Below are experts of layer 3 (counted from 0) of a mixture-of-experts language model. Rows are named router (the router's row for the expert), gate (a neuron's input weights, with its number), up (a neuron's input weights, with its number) and show model dimensions 0-79. Each number is 128 + 32 x the weight over its row's rms, rounded and kept within 0 to 255.
Before each expert's rows: a language model's description of what the expert responds to. This comes from a sample of Wikipedia text that the model never trained on.

# expert 12
What it handles: Pipe characters dividing cells in tables of statistics, scores and lists, plus semicolon-ended numbers in inline score lists, such as 0; or –1;.
router [124 140  96 119 167 139 134  85 141 174 108 159 108 103 149 119 152 111 133 118  96 148 169 168 132 140 158 125 141  68 118 103 117 137 122  33  87 141  96  76 177 181  97 155 133 126 128 139  96 129 135 146 150  47  55 133 100 148 118 109  55  88 138  99 135 113 139 148 138 163 154  73 123 112 102 146 150 131 132  79]
gate2 [128 134 168 112 133  88 141  86 132  93 117 148 135 125  85 108  75 153  92 118 123 119  98 142 130 179 103  85 193 113 127 103 141 140 145 104 175  81  77 114 168 125 100 153 141  83 102 196 177  44 132 153 103 102 140 106 123 146 144 126 179  98 184 186  87 120 102  91 153 115  97  96 156 153 175 160 125  76 102 116]
up2 [162  89 168 101 116 114 140 158 112 130  59  86 153  92 185  80 173  55 144 173 133 111  91 148 168 137  74 100 124 145 114 181 207 169 120 159 108 107 130  99 182 159 124  99 178 102  94 112  66  92 154  64 119 188 139 115 155 130 108 142 168 117 109  91  74 110 156 137 139 122 104 185 148 133 157 110 118  80 140  99]

# expert 27
What it handles: Number words and size or quantity adjectives before a noun, such as two, three, one, several, single, main, long, high.
router [120 151 133 152  92 174 161 110 126  97 186  71 142 131  91 158  92 121 181 142 150 148 113  64 169 145 148  83 133 132  82 153  99 149 137 178 159 153 130 173 179 127  56  88 182 167 130 123 120  97 124 135  88 159 109  39 178 152 152 103 146 119 106  86  90 117 108 100 192  87 147 165 116 142 100  43 170 152 104 129]
gate2 [155 196  93 173  94  54 130  61 136  65 134 118 113 175  97 162 183 136 128  69 121 104  97 162 190 120 174 121  96  94 185 131 143 147 159 120 148  81 184 145  89 120 125  91  77 113 104 124 135  80 116 127 175  83  57 155  84 159 104  57 130 121 114 133 123 109 187  96 116  83  92 145  83 150 134 131 101 136 184 109]
up2 [157  72 169 121 122 208  85 131 100 144 116 171 114 131 165 111  83  84 182 102 146 153 208  82 115 151  74  76 144 138  74  96  53 129 130  84 140  94 119 119 110 127 136 142  99 128 136  61 123 146 130 171 112 138  51 166 133 140  90 132 175 112 116 142 125 164 132 184 139 154  90 169 100 164 143 122  74 188 166 107]

# expert 33
What it handles: Common nouns after the, a or a possessive, such as government, school, department, company, system, title.
router [126 134  92 169 121 147 131  83 100 102 130 106 109 103  99 149  76 145 151  99  89 120 114 139 125 125 112 165 176  98 106 111 128 124 143 136 132 110 133 131 123 139 172 112  99 226 116 131 139 169 103 163 117 159 107 121 109 113  97 151 120 121 128 101  89 112 178 142 158 104 153  93 145 190 134  82 157 138 104 151]
gate2 [145 103  72 163 153  93  85  92 159 149  95 110 122 142 115 187 134 149 170 140  49 134 154 112 155 174 129 169 118 149 126  66 161 114  75 113 116 103 126 107  95  96 142  69 175  84 111 187  94  85 116 174  55 148  79  61 120 141 122  96 116  64 134 139 136 121 151 100 189 117  96 121 132 160 120 114 118 157 149 103]
up2 [104 128 137 130 101 202 181 106 161 126  90 195 158  78 135 116 100 114  94 160 190 137 113 131 174 169 112  85  97 108 196 139 115 123  98 127 135 155 124 181 111 167 173 160 152 133 101 189  45 125 130 106 107 102 157 140 118 129 176  98  72  87 109 194  95 121  89 137 143 104 133  97 145 167 106 125 117 109 130 165]

# expert 7
What it handles: Short vowel-led interior pieces ending in t, p, d, m or v, often inside longer words, such as anti-Sem-it-ism, tul-ip, ar-ist-ocracy.
router [159 151 131 147 158 180 154 157  76 142 128 101 149  84  84  95 122  76 160  85 219 102 111  99  96 105 154 115 156 183 154 151 148 105 124 134 110 115 192 130 117  82  92  88 175 152 129 144 102  98 152 117 134 154  91 171  92 140 149 113  82  69 192 120 133 121 170 113 120 104 141 176 113  84 143  85 101 116  63 104]
gate2 [113 103 127 133 138  87 114 131 110 150 101 160 206 152 143 152 191 102 130 120 129 104 124 178  69 162  84 127  69  80 145 126 200 111 164 127  85 122 115 119 146  92 134 144 200 108 140 100 102 112 109 145 144 157 146  68  92 143 154 171 169 107 155 154  88 150  66 119  59 177  81 181  94 128 129 140 136  98 108 148]
up2 [187 152 114 172 102  91 146 111 181 145 123  76 137 115 181 113 130 151 124 144  96 137 168 109 117 158 140 159 126 135 158 160 100 125 116 112 120  64 142 129 127  81 158  67 142 148 148 144 116 152  59 119 120 131 151  55 144 136 104 160 130 132 161 139 110 110  99 140 121 139 152 129 191 116 108  96 134 140 143 187]

# expert 15
What it handles: Derivational suffixes closing a word, such as -ation, -ology, -ity, -age, -ary, as in espion-age, pulmon-ary, referend-um.
router [ 39 125 132 184 166 171 165 104 179 101 127 122 135 141 130 202 168 151 173 161 108 131 119 100 147 102 191 107 120  85 144 146 124 182 173 156 102 143  71 174  75 124 148 137 130 145  81 115 176 135 152 159 135 127 171 113 141 113 154 166 135 123 123  90 104 139 168 139 136 129 171  73 148 130 126 114 165 140 105 124]
gate2 [187 170 100 101 146 100  77 125 156 124 146  92 173 131 134 135  78 156 178  60  61 115 103 100  92 126  89 112 103 155  92 101  86 133 196 138 137  99 112 139 151  85  81 177  85 154 121 133 172 157 145 147 110 118  90 148 181 173 169 135 142 134 115 128 128 136  92  96  82 116 160 108 126  94  97 150 102 131  80  92]
up2 [190 125 164 129 151 105  95 103 127 142  82 142 128 112  89 123 134  93 117 172 139  58  77 172 123  90 123  92 108 135 115 166 162 133  84 109 124 121 138 116  82 179 141 126 143 121 108 106 124 152 108 140  97 137 160 115 127 140 127 140 120 209  78 159 196 128 145 139 116 206 199 132 145 121 109 147 109 127 159 129]

# expert 5
What it handles: Middle word pieces ending in s or sh inside capitalized names, e.g. F-ors-yth, W-ash-ington, P-os-ada.
router [102 142 141 100 119 122 136 158 117 128 103  95 125 126 112  87 105  62 136 102 133 149 107 159 108 138  79 163 134 151 127 101 103 148 122 113 138 150 128 171  81 135 181 134 151  72 112 165 129 102  55 113  92 171 161 188  48 120 107 163 161 102  93 146  99  83 160  97 122 126 126 164 112 208 153 152  77 141 151 110]
gate2 [136 102 145 169 134  87 129 152 123 126 168 143 147 139 170 183 106  94  22  85 164  98 180 129 162  85 119 130 129 128 130 165 121 123 156 128 133 107 108 131 132 155 105 131 147 112 154 145 149 197 124 117  91 142 146 177 184 119 158 186 110  59 164 197 141 166 114  86 127 140  93 143 133 155  80 110 151 126 160 125]
up2 [107 104 151  92 134 160 162  98 135 139  70  88 147  62 144 111 141 131 144 145 101 110 152 180  95 146  81 108  91 136  68  99  89 119  92 145 138 200  99 151 145 151 171  76 112 134  73 111 148  44 162 161 120 125 120  49 184 128 150 113 105 117 128 169 149  71 143 111 104 107 156 162 101 178 100 155  90 116 141 109]

# expert 19
What it handles: Line-initial hyphens, table pipes, line breaks and infobox field labels, such as Kingdom:, Genus:, Preceded by:, name:.
router [185 192 156 103 160 115 167 111 184 108 149 178 105 116 108  97 166 169 139 151 165 190 178 155 139  87  84 104 125 123 139 180  77  92 127 103  83 128 150  99 129  91 155 112 133 185 165 102 158 144 155 138 145 111 115  97 109 174 162 122 188 134  87 151 118  85 178 141  74 153  62 122 150 134  84 141  91 139 126 115]
gate2 [135 129 155 186 144 120 185 176 130 176 105 122 120 192 140 165  93 169 106 128  88 146 111 133 183 101  95 122 164 116 117 172 144  85 116  42 132 129 190 113 104  92  87 160 133 141 182 127 116 119  99  83  94 130 144 131 130 150  66 143 102  96 146 119  99 103 130 182 104 118  98  57 102 114  45 131 115 161 191  72]
up2 [145 138 125 125 137  74 144 115 186 117 114 138 165 150  96 108  81 137  95 191 170 143 160 159 176 119 145 139 111 103 103 133 132  76 223  89  90  58  71  75 163 121 102  90 177 153 116 115 143 163 134  82 147  91  68 152  84 161 184 136 136 152 149 159 156 202 117  92 108  85  81 143 138 136 103 125 167 140 127 150]

# expert 22
What it handles: Opening fragments of longer words, often Latin prefixes following an article, such as cons-ortium, vol-leyball, Pro-f, Ad-visor, res.
router [145 127 129  94 125  74 167 144 129 123  93  37 171 127 122  70 151 103 114 142  71 154  91 131 145 113 132 160 128  89 217 135 181 109 165 159  97  76 179 155 136  89 129  56 127 141 154  98  61 122 135 121 123 113 104 123 187 131 143 119 103 143  84 136 138 108 114  76  69 118 108 160 154 149  89 122 157 121 132 104]
gate0 [103 106 101 135 111  87 161 114 117 125 163 144 144 151 102 144 134 127 105  77  69 209  85 131 134 110 132 120 149 114 150 109 106 132 138  83 112 131 190 116 156  94 206  95 153 128 123 124 149  91 162 100  87 143  92 145 134 147  85 112 176 180 172 111  85 145 112 114 151 129 177  81  87 108 159  96 176 140 129 104]
up0 [122 116 132 111 153 109 149 146 116 105 104 146 125 126 131 164 112 149 162  71 223 136 133 103 132 157 123 123 128 166 111 138 116 194 149 131  95 131 101 128 114 164 166 138 174  76  79  92 105  82 106 160 157  96 161 165 154 129 151 118 136 103 189 131 121 110  92 144 155  91 131  94  89 153 124 154  67 122 134 159]

# expert 1
What it handles: Byte pieces of non-Latin script characters such as Japanese katakana, Cyrillic, Thai, Greek and Arabic, plus some stray table cells.
router [134 124 169 139 127 125 117 103 156 155 119 131 125  96 168 139  93 190 170 130  90  69 152 144 116  79  66 106 155 143 149 154 144 103  94 105 122 152 148 108 131  91  69 147 207 110 168 111 171 128 105 145 169 160 152 169 150 112 148 122 154 163  86 160 147 102 145 169 133  63 127 154 101  88 134 178 124  99 153 174]
gate0 [145  97 136 154  82  94 182 170 106  75 139 154 103 157 143  64 136  86 159  96  82 162 175 134 114 104 156 132 175 119 130 158  90  76 128 151  83 172 114 183 110 159 116 134 182 134 117 155  94 156 125 106 188  85 115  70 129 112  87  72 102  83 130 114 155 105 137 103  76 146  93 129  90 172 161 103 105 100 183 121]
up0 [106 155 121  65 178 171 146 118 127 197 103 115 152  79 156 123 131 139 163 190 146 133  97  68 118  86 193 147  99 169 156 108 126 126 124  86 119  98 154 123 118  92  60 121 108 130  85 129 169 165 178 168 105 143 163 105 107  99 147 143 146 124 124 137  59 144 143 111 173 126 123  81 176 108  88 161 152 173  71 141]

# expert 3
What it handles: Short mid-word fragments after an initial consonant, often in names and rarer words, such as c-ri-ppled, T-uc-son, Al-on-so, ren-ov-ated.
router [141 127 123  65 124 117 127 122  75 157 119 181 107 164  97  79 101  94  98 120 140 104 132 204 140 126 106 122 130 111 192 124 140 124 191 115 109  89 125 101 127  63 112 167 144 101 147 123  86  94 114 153 152 152 118 149 140 137 100  64  91 136 175  86 149 150  91 106 107 101 140 183  84 137 108 109 140 155  57 138]
gate2 [116  65 165 140 160 125 103 127 110 117 124 170 106 122 128 164 114  84  66 138 213 119 111  97 149  98 158 179  93  55 165 130 153  96 163 148 161 114 115 137 125 154  95 141 136 141  91 119 117 145 101 119 109  96 142 125 151 127 103 182 144 120 114 122  77  98 113 129 144 120 163 159  74 113  97 138  75 102 152 135]
up2 [178 112 103 100 112 103  90 162 166  91 209 178 154 136  83  88 157 147 181 108 139 154  89 160 121 143 127  83 111 110 106 117  96 133  82 116 126 114  42 147 162 103  87 111 124 157 112 105 148 133  91 151 104 224 161 147 162 174  93 141 179 142 127 125 154  98 103  91 164 123 221 184 123 121 188 169 143 148 119 147]

# expert 11
What it handles: Common first names and name endings in tables and lists, such as John, David, Jess-ica, Leon-ardo, Osvald-o, and places like Toronto.
router [148 113 153  92 122 190 153 125 161 159 144 157  93 154 104 131  92 143 130 211 166 152 109 146  64 136 117 105 159 146 101 113 128 129  86 105 163 116 105 114 103 119 157 178  74 143 157 115 156 151 142 148  96 175 164 153  92  95 150 107 151 169 125 179 186 141 127 180 116 204 147 122 118 128  85 189 112 133 123 145]
gate2 [163  99 146 138 126 130 207  48 131 158 115 133 115 123  81 133 108 197  86 116 128  99 160 145 116 118 208 171 116 153 131  96 109  66 136 128 132 135 134  89 178 154  79  89 162 172 145 134 130 171 160  62 110  79  88 116 160 143 125 125  96 143 189  34 129 127 143 164 103 124 132 134 118 180 157 131 160 127 125 186]
up2 [114 125  97 124 121  86 125 103 124  95  72 123 127 103  63 128 117  86  96 180 101  99 136 155  85 157 139 157 123  86 137  88 152 117 150 120 181 149 162 139 122 142 144  93 136 135  86 147  72  69 179 112 167  49 142 156 114 105 101  81 141 121 193 150 119  63 114 134 125 165 173 154  98 115 106 156 159 113 198 134]

# expert 34
What it handles: Single consonant pieces, mostly h, w, l, j, s, inside or at the start of compound names and transliterations, such as Rich-h-ill, Wolver-h-ampton.
router [180 119 129 108 156 128 123 120  83 127  84 102 106  89 185 156 174  92  46 113 125 126 143 140 138 139 125 166 197 162  98 170 137  92 127 148 121 163 146 144 161 146 117 167 149 128 175 147 137 175 116  88 137  96 111 180  98  82 124 111  83 134 197 173 228  83 132 127 108  87  60 144 119 113 129 189 110 152 140 123]
gate0 [117 115  70 156 103 125  78 116 143 129 128 134 131 123 110  99 136  76 142 130 177 100 134 101 192 196  92 160 158 151 132 183 123 106  93 127 136 140 106 166  86 131 144 129 104  94 139 101  92 157 111 154 124 150 136  97 144 156 146 126 168  93 154 134 154  65 125 104 129 129 109  97 176 192 134 113 162 149 136  71]
up0 [174  71  55 137 112 135  98 132 111 155 134 180 146  82 126  98 114  91 139 168  87 136  94 114 135 124 173 172 154  94 168 157 135 134 144 164  50  95 128 178 127  69 121 109 156 162 161 134 118 166 135 151 117 171 166 130 144 168 162 118 152 138 108 148 203 105 118 158  84 115 185 186 107 128  93 121 127 154  97  85]

# expert 38
What it handles: Space-led numbers opening table cells or rows, such as game numbers, dates, scores and vote counts, like 51, 6–1, 27 August.
router [175 196 130 124 144 133 108 108 129 168  78  93 135  98 156 103  81 149  78 184 191 134 107 188  86 155 125  94 185 152  76 146 124 136 119  98 170 129 151 170 169 137 132 118 100 150 138 111 140 144  77 149  94 122 119 136 137 152 135 105 146 137  86 112 137 105 115 155 164 131 134 144 126 108 139 145 137 105 119 137]
gate0 [149  76 123  90 191 128 121 170 130 126 138 106  97 112 146 111 156 120  84  88 124 140  92 105 113 158  95 138  66 138 150 100 197 103 104 133 126 150 112 104 144  91  99 150  75  87 100 135 125 130 138 127 182 110 167 179  75 150 210 140 101  95 155 127 105 159 124 138  97  26 188 133 121  88 159 153 153 145 172 100]
up0 [ 65 183 110 180 149  52 151  80 114  96  71  97  94  95 110  85 126 159 202 114 100  99  88 136 145 100 108 118 141 122 107  97 143 122 170 128 145 106 170 113 138 189 113 126 177 130 160  82 101 128 113 131 106 119  80 106 131 162 115 137 128 132 135 164 127 147 147 139 123 185 124 115 160 141 140  81 164 163  71 113]

# expert 16
What it handles: Month names after a day number or on, age and height markers in biography infoboxes such as (age and ft, and No. headers in roster tables.
router [150 100 153 128 126 109  98 113 111 144 154 203 113 163  88 172 120 151 116 156 159 176 187 193 116 115  76 120 103  90  76 123 151 110  78  82  93 101  96 131 153 164 120 133 119 172 106  90  95 141 130 151 117 140 151 146 116 151  73 105 124 130 128 165 130  54 170 159 157  88 118 159 152  84  65 132 159 130 142  81]
gate2 [ 76 124 165 118 103 153 184 111 159  92 147 116 127  92 107 111 125 148 151  98 193 109 136 129 125 163 100 155 126 108  63 103 113 117 175 194 142 103 109 143 144 149 104 159 133 130  95 132 103 150 161 140 145 163 131 117 148 169 100 135 105  97 120 133  75 145  97 138  80 177 142 119  87 137 150 131 203  95 100  92]
up2 [156 105 120 123 148 177 176 124 151  84 132 127 119 132 117  81 139 105 155 145 107  90 220 101 165 138 180 120 126 141  31 125 156 113 145 145 170 110  94 156 154 112 165  84 209 155 129 118 151 167  74  84 110 107 141 119 122 148  80  98 145 165 160 148 127 177 100 107  72 155 148 112 108 142 173 100 145 166  94 160]

# expert 26
What it handles: Pipes, colons and semicolons separating table cells and list fields, such as Label:, Verdict:, or dates split by semicolons.
router [173 218  85  78 179  84 183  82  77 143 126 143 116 115 128 123 157 153 124 107 147 149 107 136 119 103 112 107  61  78 117 158  88 121 115 145 103 102  98  89 138  64 117 182 118 122 104 103  52  95 141 111 129  98 133 121 131 107 109 130 119 137 122 120  87 133 126 108 186 139  77 152 159  53 133 153 147 162 114 122]
gate2 [124 105  46 102 152 144 177  66 160  98  93 138 108 127 120 121 127 148 155 158 116 143 155 175 130 113 176 115  96 130 133 172 184 126 123 164 183 174 137 139  98 154 156  83 145 113 134 193 155 170 152 159 113 185 144 125 148 200 111 114 185  86 117  75 152 153  31 162  56 162  80 115  85 124 126 117 111 122 173  87]
up2 [120  97 104 134 205 138 118 164  87 112 122 115 131 190  90 190 107 136  95 135 115 166  69 139 158 105 132  81 141 156 159 137  79 104 146  98 106 156 135 114 114 165 157 172  96 163  86 146 157 101  73 177  70 135 136 102 128 127 156  53 132 135 127  89 135 180 117 174 120 162 109 121 124 170 114 184 107 201 166 151]

# expert 29
What it handles: Line break tokens after sentence ends, headings and table rows, mostly before a new section, list item or paragraph.
router [183 111  96 134 118 100 150 146 103 175 164  90 132 104 107 175 179 142 201 170 161 110 128 156  85 148 106 177 131 113  73 179  38 104  74 118  98 109 136 139 168 106 142 196 128 153 119 142 116 134 124 199 116  87 116 136 118  75 149 138 116  93 106 105 144 119  57 160 114 155 142  92 175 137 128 152 122 127 157  88]
gate0 [110 130 123 124 130 148  92 145 105 146 140 122  83 111  90 126 163 105 124 133 141 103 214 118  95 122 140 107 127 170 191  73 106 211 147 152 108  97 135 155  85 126  74  50 181  93 106 127 222 112 116 159 113 117 153 164 123 137  71 112 105 149 180 133 142 108  87 124 107  97 107 145  89 161 101 161 160 166 165 150]
up0 [156 220 116 101 102 154  99 120  96 177 122 143 115 129 107 137  99  81 116 109 132 182 190 164 166 115 154  72 130 158 201 103 102 149 135  85  82 114 131 158  69 161 147 117 128  81  98 156 160  87 127 178  99 137 104 155 129 131 119 184 132 153  96 174  90 138  85 173 113 141 157 116 167 139  88 125 120 134 221 116]

# expert 20
What it handles: Word-final ing and ed pieces and participle words, such as defending, inserted, called, based, including, sometimes inside names like Caledonia.
router [ 97 143 185 150 127 159 164 162 178 140 173  87 103 131 156 124 163 145 162 152 160 131 158  90 104 130 177 105  91 139 126 156 118 156 139 165  98 120 101 142 119  87 168 156 139 153  70 102 104 109 192 142 140 152 120 172 128 125 141 195 168  78 104 129 140 135 114  94 165 171 140 151 193  92 125 137 133 146 164 109]
gate2 [149 134 116 116 110  49  97 159  64 112 102 124 100 142 179 182 103 121 126 134  56 147 152 153 158 126  56 116 117 168 122  95  74  82 141 154  90 120 127  78 109 140 151 152 129 154 163 175 148 143 110 135 117  94  89 151 190  89 122  87 149 148 138  36  90 106 126 155 100 128 101 101 128 120 130 150  85 122 131  14]
up2 [118 169 158  50 126 123 156 115 123 155 177 183 152 185 102 125 115 163 121  52 130 131 142 113 119 112  91 111  83 220 156 133  65 117 161  66 115 108 134 146  90 169 114 141  67  77  33 116 118 109 153 111 171 162 103 106  86 126 144 161 122 148 167 170 132 151 111 123 149 156  47 185 176 149 139 102 138 109 150  99]

# expert 36
What it handles: First letters or short opening fragments of a word after a space, hyphen or bracket, such as c, b, p, the m of two-masted, the r of privately-run.
router [107 127 165 135 126 106 128 145 136 110 130 111  96 104 165 148 171 135 128  97 105 139 149 158 180  89 109 155  90 160 124 185 122  76  71 153 127 123 200  98 158 151 105 118 167 132 119 151 103 123  95 101 113  96  90  95 111 179 158  83 108 145 155  96 173 103  36 134 151  71 113  41 167 118  85 134 152 142 178 128]
gate0 [ 55 112 119  60 107  94 154 192 110 183  90 137 143 128 138 107 115 150 124  87  88 128  54 144 118 153  53 118 164 162 105  97  42 132 196 102 115 145  63 170  77 180 137 121 139  65 127 185  89 155 102 134 177 130 117 135 129 166 127  73 120 128 136  96  68 146 185 205 104  80 152  71  59 120 101 115 101 163 122 114]
up0 [137 147 104 128 145 113 173 128 111 173 132 159  66 106 132 104 136 173 146 135 123 194  91 117  79 154 148 122 138  91 176 149  93 148  92 148 118 112 139 116 146 139  89 132 159 188 126 150 116 144 140  89  83 156 100 106 124  87 135  89 152 108 131 105 137 165 101 114 142 125 105 154 196 113  87 129 119 142  57 144]

# expert 28
What it handles: Possessives and adjectives before nouns about careers and releases, such as his final appearance, debut album, Best song, professional footballer.
router [117 153 128  81 132 194 113 113 126 120 145 116  94  88 104  99 115 131 169 161 175 161 136 130 140 140 128 181  59 134 176 159 113 168 141  68 100 125 157  80 134 171  89 121  96 161 101 114 102 163 179 114 100 134 102 126 162 102 116 106 202 139 109 133  85 140  91  90 131  82 140 151 121  64 166  92  53 119 129 116]
gate2 [ 94 130 123  73 125 155 158 137  97  55 176  86 142 141 131 100 105 165 116 140 122 113 183 161 128 133 153 213 155 138 117 148 106 178 145 137 139 108  99 114  93 125 129 172 188 157 161 103 112 119 120 141 173 126 135 166 136 193 133 165 104 127  89 137 102 142 130 102  65  94 175 161 121 134 196 139 114 118 158 135]
up2 [148 161 109 120 114  71 117  89 109 113 126 192  82 150  69 143 157 146 125 162 161 179 120 125 108 152 167 125 120 117 131 127 172  70 130 138  94 109 221 116 115  93 178 138 129 214 112 150 128  85 129 146 166  88 147 131 102  70  76  98 175 114 112 149 155 150  73 115 143  97 111 116 147 129  91 118 139  80  85 101]

# expert 17
What it handles: Sentence-final periods on word pieces and the = or == markers closing section headings, e.g. herbuloti =, ==Exit list==.
router [198 136 127 125 104 101 136 118 167 148 183 202 168 161 157 116 164  79 111 144  99 122 167  93 144 107  85 176 111 126 106  90  84 121  65  78 117 163 104 135  96 168 138 106  91 144 126 104 106  80  82 183 104 120 101 184 149 101 100 141 128 124 115 152 134  88 114 177 144 170 144 112 138 177  65 157 141  97 118 112]
gate2 [ 82  67 120 107 105 118 165 124 169 110 167 159 136 131  28 140 176 145 137 146  98 129 125 136 155 131 131 127  72 134 101 190  97  64 168  97  67 171 126  93 141 181 165  71 115 124 115 166 125 162 111 124  57 116 124 128 160 149 146 112 124  78 188  96 161  88 102 106 109 144 144 181 111 144  98  91 178 131 143 127]
up2 [107 129 165 105 209  97 105  96 129  83  57 154 114 170 195 166 149 163 121  76 162 134 105 122 147 122  67 150 148 122 204 100 110 168  91 134 111 136 115 143 152 132  95 179 166 137 193  81 164  67 145 132 162 141 137 116 118 139 136 149  99 124 118 186  99 125 134 110 148  54 144 101 137  83 163 106 105  81 161 127]

# expert 23
What it handles: Plural suffixes and nouns of quantity or place, such as -s, -ings, -ies, and years, area, population, species, km.
router [ 95 131  94 133 146 135 116 138 104 111 139  62 127 163 110 177 161 125 156 132 100  73 144 148 136 130  86 157 152 142  84 126 149 186 179 132 115 145  96 117 137 197 169 164  68 126 134 117 144 149  74  90 122 175 136 176 121 150 127 168 143 115 104  76  59  89 178 164  88 117 163 113 150 184 124 154 189 166 141  91]
gate2 [134 104  88 170 116 167 135 102  82 174  98 166  94 148  76 104  76 162 190  83 136 163 118 115  72 157 110 157 107 121 116 144 104 211 141 115 155  63 138 180 122 143 112 121 129 130 102  75 143 137  77 137 127  82 130 180 181  93 118 191 119 137 217 120 107 112 134  76  90 110 127 191 166 109 136 121 146  61 148  79]
up2 [ 71 161 133 123 127 101 122  89 153 192 128 155 141  75  95  95 122 147 119 153 220 125 108 125 118 122 102 102 135 124 161 132 158 167  89 117 116 131 123 118  55 148 144 111 135 100 102 181  76 147  66 129 182 114 110 136 164 150 128 127 189  76  91 197 117 129 178 113 167 142 156 112 134  93 117 118 116  96 116 109]

# expert 39
What it handles: Accented letters and syllables inside foreign, mostly German, Nordic or Slavic names, such as Türkg-ü-cü, Eisb-ä-ren, Khy-ber.
router [130 127 153 116 143 147 109 143  81  94  78 114  93 106 184 198  80 122 126 152 166  93  74 124 106 140 145  71 160 117 139 129 141 117  41 115  98 189 139 120  94 131 101 107  51  89 115 135 145 150 116 132 193 137 156 123  79 118 107 115 118  78 118 150 162 147  96  86 177 119 166 158 145 132  68 146 112 121 171 137]
gate0 [114 129 138 133 107 189 156  99  88 122 163 166  92  84 118 128 190  78 172  93  67 160 159 130 120 150 109 122 175 170  78 119 163 159 133 135 153 123 127  28 145  75 185 143  96 103 100 175 144 123  84  95 165 104  99  91 105  50  78 154 104 170  88 117 100 147 147 132 174 121 111  63  88 211  99 114 152 103 153 105]
up0 [ 50 105 105 147 105 114 146 129 184 153 182 101 124 104 139 112 153 197 163 114  51  93 165 118 110 111 146 115  79 146 125 118 121 113 120 108 151 122 117 135 104 122 162 128  77 140  80  95 105 101  64 133 111 142 127 160 148 173 152 119 109  91 135 118 152 129  59 157 206 135 119 179 125 124  62 157 143 148 159  72]

# expert 35
What it handles: Digits, decimals and currency signs in coordinates, scores, statistics and money, such as 86.5-3-25, $43,449, 2:28, £.
router [118  86 159 124 165 108  85 108 126 100 168  95 195  98  83 165 136 121 166  73  93 129 143 120 147 140 161 111 141 113 111 125  76 109 126 107 154 119  92 112 137 132 193 186 170 117 135 115 126 131 107 178 110 190 122 115 172  77 119 139 134 122  91  82  76 120  93 154 136 166 134  93 162 132  55 151 132 181 151 112]
gate2 [129 170 102 131 143 177 137 176 185  81 119 124  85 150 176 128 117  54 211  99 128 125 129  80 121 153 158  98  81 119 160 134 134 171 135 109 149 156 128  88 155 114 168 182  58 161 114 146  97 152 176 116 110 160 167 111 142 133 128 136 137  99 161 156 183 102 117 112 125 117 124  90  78 132 123 132 152 119 126  90]
up2 [173 123 147 160 117 129 144 121 106 103 190  70 116 147  71 137  97  84 212 110  95 150 188  84 112 122  97 102  97  77  80  94  75 147 192 105 139 103 140 106 135 148 135 124  95 129  72 167 131 161 153  97 142 119 181 147 161  78 140 148 175 104  58 196 107 139 119 132  94 134 113 144 169 133 105 123 101 178 100 167]

# expert 8
What it handles: Event words in sports and biography narratives, often after to, was or his, such as released, won, signed, run, return, back.
router [ 85 136  97 122 104 192 116 160 100 136 152 205 125 131 165 128 156 119 120 171 150 141 157 159 128  96  76 129  70 140 135 117 192 133 156  98 103 141 104 120 110 166 146 176  61 129 123 112 129 172 190  86 165  60 143 153 182 127 109 130 115  99 110 110 125 139 157 140 154 121 129  89 126  85 163 115 101  77 137 121]
gate2 [150 117 108 113 109 120 114 173 101  87  72 131 152 191 159  69 131 131  75 112 171  45 152 205 144 133 152 135 108 105 160 140 223 139 102 163 101 145 118  97 117 163 136  84 112  44 113  95 127 118 166 200 135 150 154  74 133 120  98 132 107 134 142 115 117 176 169 130 180 116 165 138 170 141  91  78 122 139 157  82]
up2 [176 109 128 107 120 146 169 153 146 166 179 124 117 141 107 150 114 124 110 149 157 107 137  97  82 133  99 115  93 167 134 115  64 196 125 103  91 104 150 114 155 127 128  79  95 109 152 179 125  51 178 146 148 120 170  85  95 170 155 158  89 146 167  98 135 126 128 149 107 186  69 115 137 149  83 117 126  76 158 156]

# expert 18
What it handles: The and capitalized national or political adjectives before institutions, such as Indian National Congress, British government, Confederate Army, in politics and demographics text.
router [ 97  67 180 155 107 158 154 105 174 118 127 144 119 162  80 154  86 135 159 148 131 146 119  75 111  76 145 123 168 112 144 125  78 130 163 117  97 135 127 144 164  85 110 130 221 142 127 125 149 177 131 147  74  84 122 119 176 120 170 148 140 140  92  95 159 112 117 132 119  82 123 127 156 168 109 161 135  66 120 140]
gate2 [127 168 128 124 109 148 139 174 170 147 125 132 145 116  77 129 122 129 167 150 100 142 149 139 135 122 155 170 134  80  88 146 145 162  99 146 110 152 167  78 116 130 143 163  86 144 189 118 173 143  69 173  56 196 116  80 102 109 106 130 172 218 120 148 187 143 113  79 180 104 111 177 147  97 162 120  96 119 114 175]
up2 [123 143 104 176  97 120 145 118 132 118 146 103 191  74 117 176 126 137 135 118 172 161  98 148 152 108  37 160 138  92 107 145 122 127 123 168 141 129 154  99 131 103 100 106  85 151 116 152 173 105 149 195 112  89 123 141  47 119  86 195  94 156 159 208 112 121 119 186 158 153 179 143 118 176 100 138 153 163 124 120]

# expert 9
What it handles: Closing quotation marks, parentheses and word-final periods ending quoted speech or sentences, e.g. kid!" ..., windows in the 1960s.
router [162 140 147 100 121 136 151  48 143 172 165 180 107 151 119  97 174 116 169 185  66 152 158 129 140 109 120 137 139 130 109 171  88 133  79  96 124 145  66 145 117 170  92 110 140 150 151 120 134 112 103 147 109 121 100 137 119  81 127 130 125 161 136  64 125 153  89 161 135 168 148  78 168 131  79 174  88 133 175 135]
gate0 [137  88 141 170 120 103 140 110  99 125 149 166 162  91 109 123 130 129  91  94 111 131 133 111 124 116  98 108 144 141 166 110 160  97 131 127 132 197  59 121 110  51 175 137 112  78 133  63 104  91 120 149  73 112 126 102 178 167 105 178 152  82 131 185 136 171  85 142 104 154 139 212 114  63 134 137 151 162 113  93]
up0 [126 127 124 105 152 140 103 141 112 133 114 163 125 124 148 127 188 122 132 145 137  88 127  99 104 123 129  95 144 118 192 179 169 137  92 157 172  69  92 126 181 231 142 187 146 138 126 134 144 153 119 117  66 105 148 122 105 131  63  87 142 146 152 123 158 102 149  76 189 187  86 140 187 126 113  57 122 121 150 120]

# expert 21
What it handles: Word pieces inside Spanish, Italian and other foreign surnames and places, like Nú-ñ-ez, Ci-amp-i, Part-iz-an.
router [ 64 115 121 133 166 128 144 200  68 163 117 190 134 128 192  96  84 158 104 144 169 115 121  82  84  66 169 102 143 127 150 134 169 140 148 107 142 139 101 137 118 100 117 175  96 128 142 123 130  97 167 170 124 176 151 100  87 144 178 117  96 109 128 169 169 171  89 147 128 160 131 140 156  96 126 108 113 121 136 121]
gate2 [126 162 140 113 146 112 133 110 144  81 120 130 137 149 142  99 163 133 112 111 123 134 120 105 107 107 172  77 145 179 163 168 161 140 149 123 115 125 131 118 115 165 120  91 147 185 226  87 187 124 149 147  94 129  90 152  78 151  80 112 146 166 105 110 155 105 128 161 128  60  79  97 145 152 123 129 114 133 167  90]
up2 [114 128 106 217  85 115 152 146 114 173 152 158 112 163  72 155 117 139 131  77 105 136 211 149 134  88 137 148 118 167 153 113 110 133 115 157 109  97 148 120 121 110 112 127 135 122  71 117 123 129 148 141 127  86  92 106  88 123 100 111 128 151 137  84 180  81 189 188 149 104 127  90 138 124  83  71 153 113 219 120]